Experts of a small language model: width 192.
Below are experts of layer 2 (counted from 0) of a mixture-of-experts language model. Rows are named router (the router's row for the expert), up (a neuron's input weights, with its number), down (a neuron's output weights, with its number) and show model dimensions 0-63. Each number is 500 + 40 x the weight over its row's rms, rounded and kept within 0 to 999. Numbers have three digits each.
Before each expert's rows: "comes before" lists some tokens at least twice as common just after its tokens as in all text. This comes from a sample of Wikipedia text that the model never trained on. Tokens count by the router's weight.

# expert 3
comes before: "\n", " The", " In", " He", " It", " She"
router:509532554464518513513486517506546565467477509570595546453518505479489486467457529502547477481504506451445500498537627447551531540498524516511520480485499471523479449465501503592545418416458524
up0:512499533461543543459491501550522488515529531441505531462512492443414544465470524478485498456469408517482528487471516500527539493504481484452473512462524491474477479472526425471476518488552460
down0:484566508483476502520585507473497563488484465547496496474495551509587451505549461512496509529468555463471465470483531535425513476523552541536512469471483482577539518448493535522473474528527488
up1:528553478434492505497490487521559530517488503498483493528515498569500492509446492403389480503478515540469463494462543543540510601508521482481516529481424441492486471393500479521565483459536462
down1:470460468530466528503488590504481433510501430591510511472494451461539497530478490557561541530501544524556502497519488440450375463492502483533461545504472451527481544521462492445519423554441430
up2:533455608496457532483457534523527542453523470466481508539569489492576454514514510486487485473510565500525504536461566519487446503525531446471509487469521507434432528526528503431417510515477475
down2:441547466499491535543512397474521464577465496472478514507487530494500397452461451476517474471416459561501540499570447519508509558506466542458496483602542502516536418440452447522488506567463574
up3:509529523475452484534500508439512428456481526563509498529513512487465472460466414469426528442483534545429489508468524552531568552527528592519506480504549471537427500505485526487486439452448463
down3:510476509597569575484518509511562515523524469542520534484542452583548570495505521501459587525493504561513514468505493473466512502602507439497528489500482550519596515456535534491536489500554452
up4:528409564518504487515530530494523466517535470509635576541524521444490521545460554511531495475502516510504588475523443507494510442537453453482517465512512465552455470526480468495521503447458471
down4:540480480523547527425474510534568505508487523484463472508559481548599499477490535534570521613498466488510461509452489496537429479481396470518475541476549538435521530474532450524468481531476487
up5:435410489494451529523481589466467551451506479541561485479490517454510425415533508556534462497478551501517482488532493465445457485444518511541532387549504526568571542503492517496493440521482525
down5:624562507528513478513530475519530458552461468520428490484546426525529550572413531495512525540464471520472536483481414496521560489515462417518462567474476484443429463487515486568475551480568508
up6:447516497499533584454477506489487548496529564526507504454543512442465533473473535485482585446434485508567461477504541507538557445504538509587498509528583490546479549467498495529466398505420511
down6:445539480470517509524467469483496498513519443509439490514442472531483492575462503509482483483491519480518469523491488412454473548463502471474479441486525532440563461464481489488460517461633539
up7:504533478557542561513459533495492457516447579494503541456489515576459457496505432441504494478467486498498511487506552496500487523494542420480470413558536486523459483523458516466478534457520504
down7:536459554449447454502540463527508486495519500505425514560549531485568560562444547482410483437507589471482520445464531484510451510537496520523545512474466553512515529474585472554495453472480522
up8:468467498527519513552490522502574621447514458515592509525538504459495550494473490484490434549465426566514473475485534491474505531450493446426557493520510443501533565511529556475437469539421478
down8:397479547485536466386505544513453421436515452470504420521434512458527461461502446529431519483508532485523459573496510584592483473492515512574426449463529499533447459461544537487500508474525534
up9:466470531474433538538511544575534454435505495550541475527461493521494531524495559488499557426532476485476524434521497491457592495515478469530512443500437427524484464444496528575450516536521456
down9:488459514485503468499576519395472498508552474427478514562519496546461533508497494478521447541478502444471479488491514459531478492448512479460505466490586479418495542565473546455430490450474460
up10:498441485464497475481468473515506558456462474499493477492495495492415505504544532486515571469532473508533463517485543498523466518500599479485452350562522509501519520434518481472521472452477448
down10:527522499497435520504516511447401407545561477498522562512431479528431480513484526562451533447477433553538570445519515452446498456567445513513482414473473563547536543473568452492525504488533488
up11:507507501458513617503469524569471492542419496472516493550493536518491442490437472463527503547465490494495527452469455507551446568602519479449549516532562545486449500525494499449528533489478498
down11:463447452502556423503465437511533523505562444523528541491636501497514503487543513496495508438497456421467477490547518562523497512523476356449515468500487525435530496581518568501439531438517493
up12:510531485482527517496505436492544492438522509508521511428485513446545471517519534601463550487547489501527433486515571462565486500463421533456523502505520506464465464587461480527466498426541527
down12:453445527502511502508534589468404535492487538450475485466518417437488449467541469398473471506513547482455568517486536464483542490489534536506467439532475518540481450501552486432506460472548444
up13:595569531549565493508540542588545526478624519523488520511551430494461547501505456492532560530496511447425465477482491534532509512543514523502491524566438455410544460541539473607516515563509520
down13:455453503549498500492441472461489532529520444560520593474511486524491488501469527528498467497517518513536534526443508481439491484492563491516526476390539524557475476418499501477491448461544475
up14:578508534570467484501559521473530438576483437543526492453456507542538451432495489520438489498524555492586571522615452546499455549469519499531492515456490447455483485458486397588489487469496522
down14:525566475499518502546484522555461525545532550552422516507473460462466533611473559468497507496449496495438472552467516452517463493560525520472527521531529541474545555505495609473492473471530434
up15:458501497464529499523542488457428511430521515524500518530515465496456463559458554478612508501405512457550507435472495513512512507492494453491522503492486532545513538608497466479475498566494470
down15:467515485484514507502540504565519434543520481515544501487544519485527524440536479515391534486586482562451510529511533423472519466505510512557489521546436490468456458361500527555566472544509583
up16:482435547538569463550571527453461531584507468532463475465468538544525506396517519540482483432518448499560556485492518516477497480497508415500413487552437462450505533413497559527514503517527522
down16:541490462487492471437494521595501466453542522428551516569533492562475463500479489471473495533496502499476443523481508466461540520528413541559638518513500500566408472559512488514539506506484495
up17:397472451520531551472510506529543510548390484565551481446560504464445460534522532472487483514507545529491482493451532453483475547488493509462459467500540519529477373499505470527570532417530526
down17:567527529493519447498589532499473488525571514568486532487538463537531526459500416481537492514494536503463486530561474469550497458572448469511506568482395514481537601488490516502517495607465494
up18:476525425445583506511473514513549504506531495502428507489508573518555510468436531572581458422553526561521483477468444531495453495522481435493481502494492577577506533569445461437525529570443535
down18:540466543478506497446490460425563476424482480486576430528530527501433492540501524529529524488495489459498506537515462511523516518442472467524555560441459491467406473487507536553534473491418508
up19:445558553534486538421463556438499580513510470489534475469499594580624468558508537485542481500468467460488546496436456484555506442548507497544480545445546559487469484486437511462511498532543569
down19:558452472497538488534505510559523439515461479456593507508483458547451467476480483519481522495475477451500493448449448490451501548514478560545515488472547481496495545485542483574490481423524519
up20:475446523503516500500472521582527507451528500429516548502519439562442449524487524450503484461515594501492529462462515538526491537517497582481450522471523604454472574548442574508556511471447497
down20:497466417507492514532514545510561523550516593504429439482497525482582484528446469469459479512443460506471507455552449483510492523581506476441486492504509456481458462454465387457479555499520472
up21:507477519505434509525447547510497483458469504530453502514475579508428412462468516478512446469446472467490583510465496555567549504459479541507509484483496590475451538472521495552444431519441550
down21:519522479495499493472548460546458550464509505499544440511524450470517509555473557400488446523581525564431517473505480405432495468486443510480532484489516515546453493483464398429508522488525432
up22:478495517498568518518471541534543578535453530435579534585491489605459473494509512507452484539497497515449420475509501577530521508468471502449557510573488564407516379457472511484491538589459497
down22:550464509418536449521474488514556436462563497516510462460499563485487468550552511510540541472538484474497538499557588522572477505469474498531507442452556479578473574531424480468587433489504448
up23:509522445464525483529539492480574506488442450479499475472501500566535550424546525534462519513492458496512566476431488469579548462502495577481514483473550453449485487527486478413480478505459562
down23:515545583585516541452386506581401547510514631478413504539453469486514473525529492528504462519508549510413539505445533480459477518520504412537530513454488528554432485495510547530611476516502436
up24:556441482568564484485456524521442519515475532520527521558499502532538486527498604514485518457445524486517493529457548513493484472480522429434507415529502524456489499532479524453488530451493498
down24:522472477501482504457524501497503494572470598508472466525575536500502572474500514481495489452415515470523486550549497530518491497496438562481475477473550447494542454502504458560529527420504505

# expert 5
comes before: "|", "-", "==", "\n", "===", "The"
router:447512567485527510506472516507480532463469408536484565434492548468523517411472543493521473472485513479486538511507545516536586547534525479477473483531462498512426432407411444538463470483492578
up0:567482526474481535482447458508535594492507447511532532421536471533478458569477511542518578515450565521511469492509462536451515514533516453525521529536533481548468499419497476536519573472504460
down0:489526407515471480556513510488473519565477469540468530587428527510526418517536519471491532607569481452481489465503535540489480481476514504529527452557492507469459509503528474513461512414484534
up1:505543512516549511577571464472520466509512459473522497496507512449469484455500498486571514566464490502495598503512484524481468549458502469498461562491518428459468485489525520410507555388448448
down1:548497411454538504470521460565495538519402499505532514538458567468559516487507465528450413477471527527505496476538481529581532488508519500585494435462483555524441434452541480556506459558543569
up2:515572460503546437468430495588541467514506519470418559591489513445545515480461497423455560499463525597470526524495520542471510515474494545560555448476482481437516507543539491497480461508489442
down2:520472520544519543467527463578420469474484506553511522529508516529460514544449525496559521495419430468465453488509506492464530447496491575433486485457456599546524527473500569513544510481492530
up3:512517429467534531501430468448436517546453477514445596488510489492513504475534492455570510527496492550436498540494476567491494475484474529567529462534561474505499545560479454428499471507453491
down3:566489539525541411503574460485529478515530437501529439454489572487516502472553571511447524507499533499539519483490467425449483464512465531478506447519530528484559422420503463520459529492549470
up4:464498484527462440496461575501551509504558456457543554514389547513490515516563473534534452545479496487535488434466507564458504503471431509462480464437490520541446565513545509481484482518535508
down4:556543484560585516479490442549462420515484548508517534522531431503496505464502534492494582538513523494519470531452439430511446516496497507455497519514538481464555446472512554549483531476424448
up5:446497500522444501429565521501435504528475458541538540485436603506494476470537439519549542506501499482428454571513567485507494496498517489499553466502504436441439526543541506548557495450495561
down5:517525472480486483522498498495516500533549560465533453414498442485530515522462588440425501526435435477480498436582414504477558436485597496509552521449536501526559456541543523454545571524510482
up6:548531501481478479525501495492437469414498470494523473596414484554536500545486579400439608453434511462481542497505481508467466491439512512452569445529432481459563518494537500545469469484495518
down6:436519468453501463438451436487497531511546508462438480466452508524541551514508487551537416451504430497470492440448507500499536535487454501508489482439549550476480504485498494494561508530561510
up7:524513498489472516430505475474493484502498423562541458451529489444506546480443557625464500535485507517502487489535507520542471432475539581481531566529534434463493490508479477415517556512475480
down7:505542569467536424500439571501483521464561482410505503469512461479440552521551467460512581532494505506484515528434529517548529459495469503506537501555454457479519536450522519475492485511480472
up8:518485519515443493559564446554527452490491514480525447500533505516533501440549500515504473491484530442518428519509520533463555456514463553457496505503473531576439476426453460536562451506428487
down8:553499507516456480461501488547535545493477567581469527481427483543552546461538448523500509535521479486585472494564424517506448526460530510514476452459509563540562551486528522503475495515482492
up9:474484472500527530502500482482433501475512551476505467512457466451487539532522543432478478531530508583488519515442399517474540460524505501565548582549499521459463527498489480412438491494499529
down9:497430549518445427445461496496487471503476498478448560539515516530470460496476401493534508497452515489476501544497553426456476552465537513518463521412476564508518452492578533520424539510481492
up10:542513546462551541468502498469529496443423475524521574458529558513554508511491476529536477407534491513441430495504481570496532431530498527525477484507480528457455545517460463468538584540497513
down10:446487486491444470536489495501495468523537526484507488475449480461436501479467514456428492555466434513550499448502522413480484509445502529431553513467564490537558468507487494526555453503514527
up11:482477484562552486539544612506495466485494511511512467486507615530501535457533510453464509479543524461544493500453513543556383585492525480470488353450471464511517505458546443436559507485452533
down11:521599516491529562455485454484556479588527472568436575519480410505501483522459487489573503523507461523475487531528526476477554457475479532541524557552486535505500523494442495481551595527529468
up12:479522550465444584584476484525494559575455471539488435489500460509558586478478511495439524455543490485487451443501480500493499506472502418482415459539530473558527489514410523508414477529465512
down12:535529435517557454454513462452495478463528498496518455442506475502441453468467501514457430509458556416550550531521481483532514544571474505502517485487502526472434495433543468546499553512507458
up13:467452493494494513513534487450498432483518507482491487443480445520496452482425529497510499480507550513505534423499555518481622528569520544473477505459437505509509405558494496436461446525529491
down13:456532445410567503466501463468445544469572563501456459590475528469527544467542524478502463497502527496471545521538481422435474453450502518482422567542448456479524530470446500588451572482487467
up14:521487546496522476460465531529512548509583415487533517532511517502496500548489510464486496451503477470481519485475524501503510409476543437438478491439531516557412560488463463569491469523422570
down14:526497519496486508533472484549516425560431620547506511521532432499455537516523514526513573515478569494505460491492464617489524498475478512567499479530509565507527496601529544472440522484535488
up15:557546569528463514421420541534484485489537506515492516467489459450510488507527542554487501515501479528500526485464529446489489509490450566464479538440511450463470547535513547523479465424480565
down15:513459488538485495561512469487450553385461488491522505512603480530480427452508440526492579488464577561495563485426498523477456502450508541523461435545508540521481476528524482406525494485495502
up16:494577487426459505452470424545469579589507504431549551514515491514502582401505491460469545456476476494457561481555517448479488514548473498519459470437461492460465465449480483479474470538494536
down16:514501485519503525464481546536465442490617470562479454470529446472541536530567419448493492475505491478517459435441401479493461542552516430524474433519555403474540478545463582531505514469510445
up17:588442524477550520561503531507476444563448547503501435462458477538534513491468511527534543592447506594484493508509486502500533463546491515600481461501487489504475531516534502515494500497548493
down17:417535493507505518457544480474532573445507514579470492498483499479493413490483513566492464514540450438509563472536468502449448474518517471451462512532486554612455501413557501466544489503471475
up18:464441481475577494519439443455514464521481455485434544559555454569531462512505520518465524472532499479564485548410574489509478546489442457432484583460461450548453446496508487453499516498542526
down18:490440477590516517512508474467450425458502536440519502526467492499576490470467520445524482532521570395516434482471488444538412487485419533442458451529528519595614461446495519472535510459500499
up19:502535452505513451544597457520492485348472531520474435543461523488507465473526468556463456473466423530471523522472430513532592529530495502519398521467460440447515517573522425512492501482452494
down19:548456465449497526452470502520543469538455464538466514548520531566531552497551409510494509495458455559502494498571402530467501534517420424515514503429482493515468510536491456563488543620554512
up20:451471513521538472508498551510498523442492382570538506534501500450493513530518506436575522471467515484457495508470506534487486483509529465438477507456448564494538521488630495504450542452504542
down20:492534471542558511485458507527506543425473529536471479442484436506565422543474535481441440494577511516500527495568504524503511543463481457436531535502601439524433432492495525497467430480494513
up21:493552466493482533494525460553500558514511532506493447497586513554519476523520509500509497515504535542437555471531524486586569458469490579544511554436507445551439480519533515530491521464492505
down21:572553540516491433535523532534510496459522493532500539553505487503472500497521441542487499499511465487536471466544539520489401551580462461444477457474488533515526527445457448503509503548517511
up22:585578524551533477516470460524511443468566445583444499508382489476510538470492500456469496397465552509473414586457513499538499542498444519503515483577476475506522465411518469519523560460501509
down22:491460517464504551517546472493520471421496468484497502531543466509476435474454543539464452539449490526493504553466520543496505579472435411520543519540415490492486517493552498425522462447427514
up23:544493525488530482540495511523527460544515505488510446469491496563521557486534533535543492503555452542500513470498500503532461478595544480437459579527587504467484564517504493436566487476530474
down23:477531461515487503522504471498553466510496558542500471500562560525495419515491523499491491515433512545455497544478508569463552497480417533471440474480400488501469492474446545511511494565514430
up24:513531446545452526500491466532449478491497449504539444454536454528470512523478530481542523471482525522556539518481588536508469489481518492487512479502474467466511493518582470460506450432510460
down24:444502469492574524498454516461569582546500555400510539509506520476478481489483492526503541537458466513406504546521434497512507512467494443505483482498557547478460481465443583458502514591482530

# expert 1
comes before: " of", ",", ".", " in", " and", " were"
router:501497592427533507518463531478458527426510487474509501550488521510509534442502533509565503462400517470471472471544588502530573520513534508507501471457465497390457409493484454520469474517484542
up0:476535526521534482527483492481519509496530548468478466520564540602510476554497431492530489444498480440528561455407557522492538538446527505514509603432559509457499554518567378534476430497486564
down0:558469557541426451475463422484432537480507447496490517604551547527491476449516490507511495470461515526544494450551466491476502516488457511519537428560505549528498452514447524455530466506546503
up1:536524476530579573486520514505511560504515503484461469508541533478488508476497539499470515404490574481565462537507439558517587463485540510503429502442578528490516407504519551567452446527535546
down1:530529513419454466489481491543454507473555549467523480593457483506466519593472547413477491502508490541475522496512474422519537521441493436500512608444528485464491478526503500547424432451377509
up2:437504545478560482613563445510529478552508495536486524539519531501536469543558530488471534522501477493516423512503504504548518515464470539526507495483461503517415555458438550568486526530585583
down2:474489530482501545513450465509448551491526504508510517519576481491509455536416480420524514524471536606522495513497375459467482470453530402482440488502428486422545405579552467493527537537505459
up3:506541455561587456584504515503493515493511550463496444509520505562505474506496454515550610504501504549491454494448482453538503520534555555503499485498553468519473541468497433507524500442597514
down3:510499506516460537467512528467491502497505432545510584502428487447480473537496524452479484479510530498538485516472577417445508476473498477499438572523476523489500499565458441541401514458473501
up4:447459459471591571610565531524553478490431517508535459511560544460514431519435478424514474480445536524424502505500621495484488473468566467482494480487530493510447502564523497544505489498546490
down4:516539588505447490510489549432482449434515563510526513532501526451488569421505486534443492543447474469487466490512442453525484455361533482517599500445427508545465549458514506455503488471548557
up5:503551523453517527495498469480567557510518519521538536537451534493560492474562504495462555469430476570460570493515564513560538447508428419485475552459497523501457513463469445526500473481497375
down5:518476421536477506483538507465507473460489456414491470454544495555509485569442475460562462519508500458553528475537369523543453525514543495523568484475509417514551481502503557517564481503424529
up6:525490503482496451495435531529552512582546447482469618491466515521552503545519544523532451461525502485400461526465567532425486533487469496478529530498472549561492497509497540501557556505516510
down6:559541479439462529496597481469416479487484560404518499529449530527491540481498503534501501499511479539528492486465486475499533536509509544546538459462478519465519550482558479535461492525508471
up7:490461562451449520492485461458494510530504489526463469564507463538451419480541571494472458490429502498537475434468551506473501537471471485517488485546427510563483491507581477491507541477510582
down7:474510512590579509507533535511506542502469539512498459474458523477496509608491425499472522495518424556527441542510442524530504489509433537542522553454578534452507538495483512518472422523562467
up8:549497538509540507538519458576491479553452451549483493545501463458555457494446598555545528438490559522500606479514479491494520539520556529519566482501528573543475443519488510508472530558515432
down8:489568485465509475534434571461456511526538508480544541448510531555461474522470502442498487466435484486458488524561478560464469506474540545533542515453491530470546506428497486482555564559474576
up9:482495491576498493590483451509524541495522470528473499503486502456491513509468526497514493417435472490565511491452522547435573479408494450422508501503438503527527461532558514501474530520437494
down9:544539490520551479515494568536517556505457565427488451534524531451512462467499453409465479545487563517492587494486501483465483500532516479514502627460513533438461505473470497508493518498515533
up10:493539491433455398550536475489549570500524476466544535549517491552538460488500510461528466547498505513548506523512474419502556549512476479490517461393546516498480531501489547497525501463438489
down10:529514521537564499447417539540483487561455505515478479499495450481539586529537500529485469489461466501476486537499499467537417461467488576447579606578458451484514430495524549509450483535487478
up11:425489503523479527548462458465503517504492488528531480519543483496546440509545586492488470500493526550524473470568563501543525554460441476464499562471423529521426497520453524560515498483435422
down11:537452551513490517578499442486491532463434488495484491455477506468495511425471463520519560511487494498498491528450502510456503530494435546416495539530544480526410552486485511514459483484507584
up12:501519546478503527542530501557553513545429501456496518578475503455467580467486473556458509493501524501459526533520558479450533466551461464518491577534520531479442464469491447506529568429466460
down12:529455575476516481536518486459493520488488537487455502505494487511534502470535501553544547503473561465494483441528483507535503513439499489484500494491483524571533519532521432420396468513497557
up13:479535503470491481517542476477515513528492497494497519547495426469468450531463472534476437501612452447500553475490469532511494469492571540570418435520531481441469429503491533503434508449514555
down13:501440529419470453446511465527503514517501499541585445508436481534501486528488540475505536403504460505556468587489524466493478513562567630407571445526465464520442531510550498516521446459505497
up14:452586531493494554472508493484475480524489416434569491470499478482442489525521546402541542551516540483519573441507482467538453545471474494458431556477448514409504490495508471580508492491453513
down14:571467541507544514501429434532507467467372577506522536503426578520504530496487533533501503435513469485521598560465518493473468484548530490481438525467422558469525492520478528413469488528463396
up15:495457504430507536497479462532478528486475582455489582478503500429573529485532566523461481502497523471528470532510484509468530558497443460576459572456544456450473453510479453486507441477521563
down15:456487555535450507519592518493581503410524498528480553545459497524488585506485451532524476525474499495513463570465523570559495494523502420496528496564465496542590512465486492425466440443532386
up16:508536509567538544479483464492445539480531443498551492461456517562423465530561476507595522483502563527464512451534504514478506521475474553509494488472460486460549527410534567561454441523531573
down16:466461497480443464514490551515585439532492562475444515563517508451541560544458477464442460529495476507492513506496525521526563540483497481457519512570537537452519470514542508450584513431565536
up17:496462519518480470593604522508453517531424407514465448548467553468548475453472461459522468425519502493447459512487438454501440500456511471511475484502486533512499432546538521542517448549517519
down17:437514485501532498523442485469507526530451498493429577473522492462428458504628507476420506520489467513505487490444475556520558474561488518451571507477481493524550408498515543477514545454487530
up18:442515459504475514629523432528528586486459504469465498544547550530562528470500541569548505483446527453533559478472575526445517520520472527478515530543479481515487566489435460525517477486446521
down18:525490562466505510500531507575530462510504501525476509527418496434496526496544490490492463474611566494547533508507476447505515516581492490527519407417525512518482481504474507553546552517566513
up19:542465551495433477464499550483512503436549473513540516452423424503504538494435544527569430494476470508482523531441569590524466556475516492474470474510525498514548444495468577509516463544512442
down19:507538423489534493548465522507444553510422519474517431555543544505553470481514515497496552490479454437515525499456489497498475551459442501573523565483486619468485541498555443495468487463502469
up20:557474456495468523537477532566542500516497500472559474461562543551483585486545525472514491542454495503578477470495447525497511482456516492516525439517437464551432483526561452494449475506436560
down20:522515527543477526510533519491560553534532512480447386533423513545537514602529488528487500580513481474457432523533515602483498506474474473543528542431525514509480552517508554475506573528489396
up21:498452537515613506507466555549521493501485426518510508436519463499617456556406493454548474545514494523407503447526615526450470501439573470480489502530494555475466417519506479449497556503506491
down21:481567491460435507527420510492496525475541497538496475501532527531529511514472517466453490492442545541522465482463445499613540493505498465505510539485451498516524503464478518551547425583482510
up22:565555458517525541492426510478517539481449486487542482478515450503505500464509462450528456483523460526547505501505519549534509471479564476538519489489495483441499492479484460512537541489475521
down22:507466465481433472504559436582457425514488482543455499484484565479517488542502585528480536470530489487509540522496452519493516504489472528535536513547538502578507440470551498505543561611517565
up23:535457528500537531515440544527593526472481547548498570480540510479465494455527488559564587461523508439490493551444504532490499504490552489571438557470499468419518532485523494486503484466564518
down23:461503476448512489485519524462458489526503525434509527560484491507425554538485519532460487479521467544431440504543554508494504459474438467506542492508566424564535488549588482517506583495421484
up24:511506480498508509541529595498526568540456486532486522442551546524613459480456451496555598468440477517439455521506584462493477475507537462476547452433482566447525542519498442479456507480493518
down24:445494503475543478459504451523517472433379505488535487577436490484479498543473504574490506588519518512503527451560483572541519458516564495525381505546452491544456518491441528503504490571490541

# expert 7
comes before: " the", " a", " be", " an", " not", " been"
router:546452579553466526512463517456545542434479485572530496487532519538471541369451474529539480489452475454502488481536577441477565547444485545550519507467485484485467488533453457485420473482515556
up0:489492551505551456559491601564482539531514561526495464541533452389455475476524531550516462485447525517495471473451526539542466467485490515499489477511424510542440453495507470504462482517554521
down0:453465512523494555443484529509501478449562400537507497482498504517426474524461444481463501624552469503500521521482466505442496443473477504481564559545514499502576483510476478539482520581562527
up1:542540537539463527521484469508450535412506498476469463586489528464557542518537449553571537506469508450518494507564509504499461486556503506457498551539507558518470512571502545522487569515511543
down1:506514498495552586506505474597526417477517560453512436488499440515498502463487460481509561485513547483498550469489455529444516478496516477482508533483491516502568468534532510536515425460481489
up2:474478561478491543584503418516471523515482486523541475422482577503391461469471495494557454481507533503537466451546490454438517552515535435528460501483498450535418513525506494503420506525473530
down2:514502527474516448393504490453524482429611475516503506511464553533554465553482570539466569497448429554520437535453531462529481497459498460480541558519486540562502523465550536506497556543478514
up3:488474539579495570497500525545521523496501535527505475414512543501594538494489474507514437489482529498513545503556445558549488433502473475488440430531508501493535483503459541484452505430495517
down3:507493483512489482520411485496540420487435540452465473620483460519472451564508474499502540487513516539505511504467489477498536580556552525490544482513511467472522602498580464513546450549509473
up4:406493434487509521511471496502530507497475502480521429531583507531548477424495494562569472481487482559554447542519533458483611524471424604488508445519502471451434513506475522462524510501486489
down4:474616512487500398527510520487474504530518488472464548478515562500472501541477451529433489526467464495491464561485562486473546491537511479538519509444469506486458430511528523560475484552472524
up5:412487579533542513566525555473524531539549470502490433544552499520543523522434538402529534488543498513542498477467488528537462460518558492556513529577481463466501521486548496508539477504527462
down5:444577487479567493556530577575415617539442479486483513523483549451479505485472517411525538471560587429500503485469458501519569529536519496498510434484501500530495513524514562571518452498489564
up6:435592490510458480533470461487512526500451452566524515544463542477519469456468467450465554526551521567470488468477517518456495463497570478466548545501486505455460509500514497504541485436487514
down6:518535510503532538438513453479524435502481554450452498478499558465507496502519505552459447488457553490553511571506542563579504455474466531525484507488537556486603461500473495464509497554521489
up7:542491501429539496499492468416449469490507471511492508454422497457523489480521477505531466463544521511569468529494463525521520528526460569442514541545496453520503497521442474454528535395512535
down7:527465479481505467436541582518510556576516510536469480558550450544485509574497534451485578457430433481477513552508492501488460517517501436419466518500510535502497611490518487515447498568481452
up8:481502470525521532462533564556571517548496494496495450511542555513566447482437522483491517549526491529456532518568543541410477462513503622432437506433439499537478544490484480520472550462533570
down8:527561495533450472542512442475543505523482464552489512494573584479503538469503479483461476545506511542557431452440463442593491525456523431532487497432523530508486486464426498527554471402463466
up9:464511579538511481596472516492461505478484439498500457572454465541501506476507529548466532517547529547582528530519476489512499496537420522512511501539555530495510476432450570586530577512492494
down9:470492517523500495498491455473522446540506573449506530481528522538540493516439483501483487504447519496545479505564516457461536528466466520539527535564540503535526403461503529414449403535454480
up10:481495497543492514553519546517489441515435428493568469455480467502444534453522554491485388527422496504521485480587463528412508514464507485504528536453455502458481505516505503522503536531463468
down10:505552501445499499506461539498614504473500605511486506497585542474509490494497489514466542490537425498527458465487497464555525484507499523473409474520477512478468506439481535500504438536623506
up11:466517486508588500523572521538507554573501503396488471465478458480471594493528478456531425544520560493472617447516550492506551525488491535524504495496471506463525523543536584518595527531516500
down11:462472494472435539447496480447478509547482535452510473462481529504485509519462573464528483522557480491552487526450518500509469492422510553549499581572515491468495474509467461516555430455514463
up12:485487542496435487501499532501543482515544455592451508524470527488506496535450525542548421528490534450491521492453516531430517475490459563508532475522580490426489482489484407538482459472526491
down12:452473488591471507512444447451476526493481492511521540504429524534480475513539490469475534519512411553475531566518531513445427553492494520559459481485531494556500518562532548491480531562512447
up13:566535509514519535514485511506542490463574441472512478510520564468489440543451502456500514485464511543468532365512529535524436531495495501496502550521622473492515505495497480476414510529531504
down13:472490531485538530471429446495610473533463587447562479457562518572460521595500538519521518415534463481530467515490538500452513530431489514443565516502544510457534474536474502581541456479435540
up14:472537552494482495503506506507514518412429500457513461487533547510484463491526537473504495538443432469450513514559504526494565508613526519465456528460500526577415468488545552485548520457488522
down14:560527525495503460422575468454496581498495499442518550514525500508514492475473498549571501487492499546508485513495477461536516452501553473466414492533574516545511511539583495486491454535489519
up15:419462500478535459533513472543515475478470514534542479530482460474498448508492510523505453526436490577514448556477512506490511512479476495472437438533454476515532491498429486586544544417468491
down15:534524503443480470424454557458500537470479499554488457463468493519528511489508519522474580498546541479498563449556526461484465502560519417522509460537570453476507532519596556426401491554537546
up16:481475418475449448503504558543517491478504525559544543513473531434464526425566509478538498520482476533428532527481491536573585519576525467483426492552526501495527430503512473494476492532447519
down16:475519516520531546616452461450515537461492511443512524531578518497511493476506499527471486470502509460536483506440586481575475505467487497513511503488467487516479510516485499550568497527507560
up17:594586540503495505465559486480482468584517414543508407457507499454470575501544511496461530527525487492497542480432578498497555512555551501482476545488510457472488492489464502547500500509582559
down17:524484494463530472570567506517532490502462474453501502458512511440507435431555505397458493499495532501575493509515465520523546508543468528556468584406516502498539491487521503475546538464510463
up18:463511527540438602474437472566483458525548439475496560499485521470498578493509450411508526488453529480484550463559506498486477537434573461488482520516512461465546520545524552534568523502447524
down18:528527487471496491540548497520528585441441535532439523461524492530496515558493479511525455504571531467423569458514485477479517513521491491511507490466452508471522560454503526502564570439447563
up19:521508409478510479464513489568443584524464499479550547506477476459618527478461531439489491528509479502460532403554440478533573510509418505439530513581444522494518419539537515488551491513491558
down19:475498523545493453534531513489457532541505499550529499487458532610460466530485481516426497482426450412442447533483549517475454512442434517477466451519551520522458506515490489506524468479531424
up20:517563435491478426486515509448465486480566599503526498530472532521494497478478543491507463508521396420459522578464536541464557491514495533469518472523540463536463498445474459461496471540487531
down20:495378496481522544432456517553505560534495539449472537490570540414535463473500521540425517523481490526461447479488533516530596427476512492473544529448517534498490488444526572519478457479495516
up21:523466536451468552552501533476403497528501492473553485508502521504456500462523434540458540483548559435543515462440521403522492504510473535576536489478483464485507428534495484508459496417486482
down21:500494478505473505444430465531547542462541518603434522485455500512481462577527525483564479560463496557465523549413524478453496571424509411509499500521483518484490504540515536496449450610492489
up22:542518544462469456517532526512487511430491518486482441553518555505484435409518419501510445566435506463462529467514518485510511475569479468546515458480460521470522555502408532534548502525509540
down22:488485515468525504478502440486515526584595470530494526454465442510543543506524547524532596459478462516533431532499415527513491541477552425470424503488526506491516491542571505423439537476446516
up23:494545455498586579454541496494547502504480455480518542474484460507571501472436467553500468513408460535490467471520487516464498498498475381520535473406500484495604529489484534442482544498543478
down23:487486534535543468513540528543483570536500457501602536543494508514496448432477513468540592477523496451512510500520431450457522476543538480515526461467484527470481548550500427524489576497543529
up24:529416455528505535536500594479489464510533561535472517552542582496461506471500480520439534485494458605498436601505483504532484545514557492514541472476538509512468504479500459526437513480417529
down24:440542478543485401534544414512512507513491503502490469453453486562560500525499488469450497494518483404499495505511495571467528469500461505498500495563458540545526510524544529511500459483472502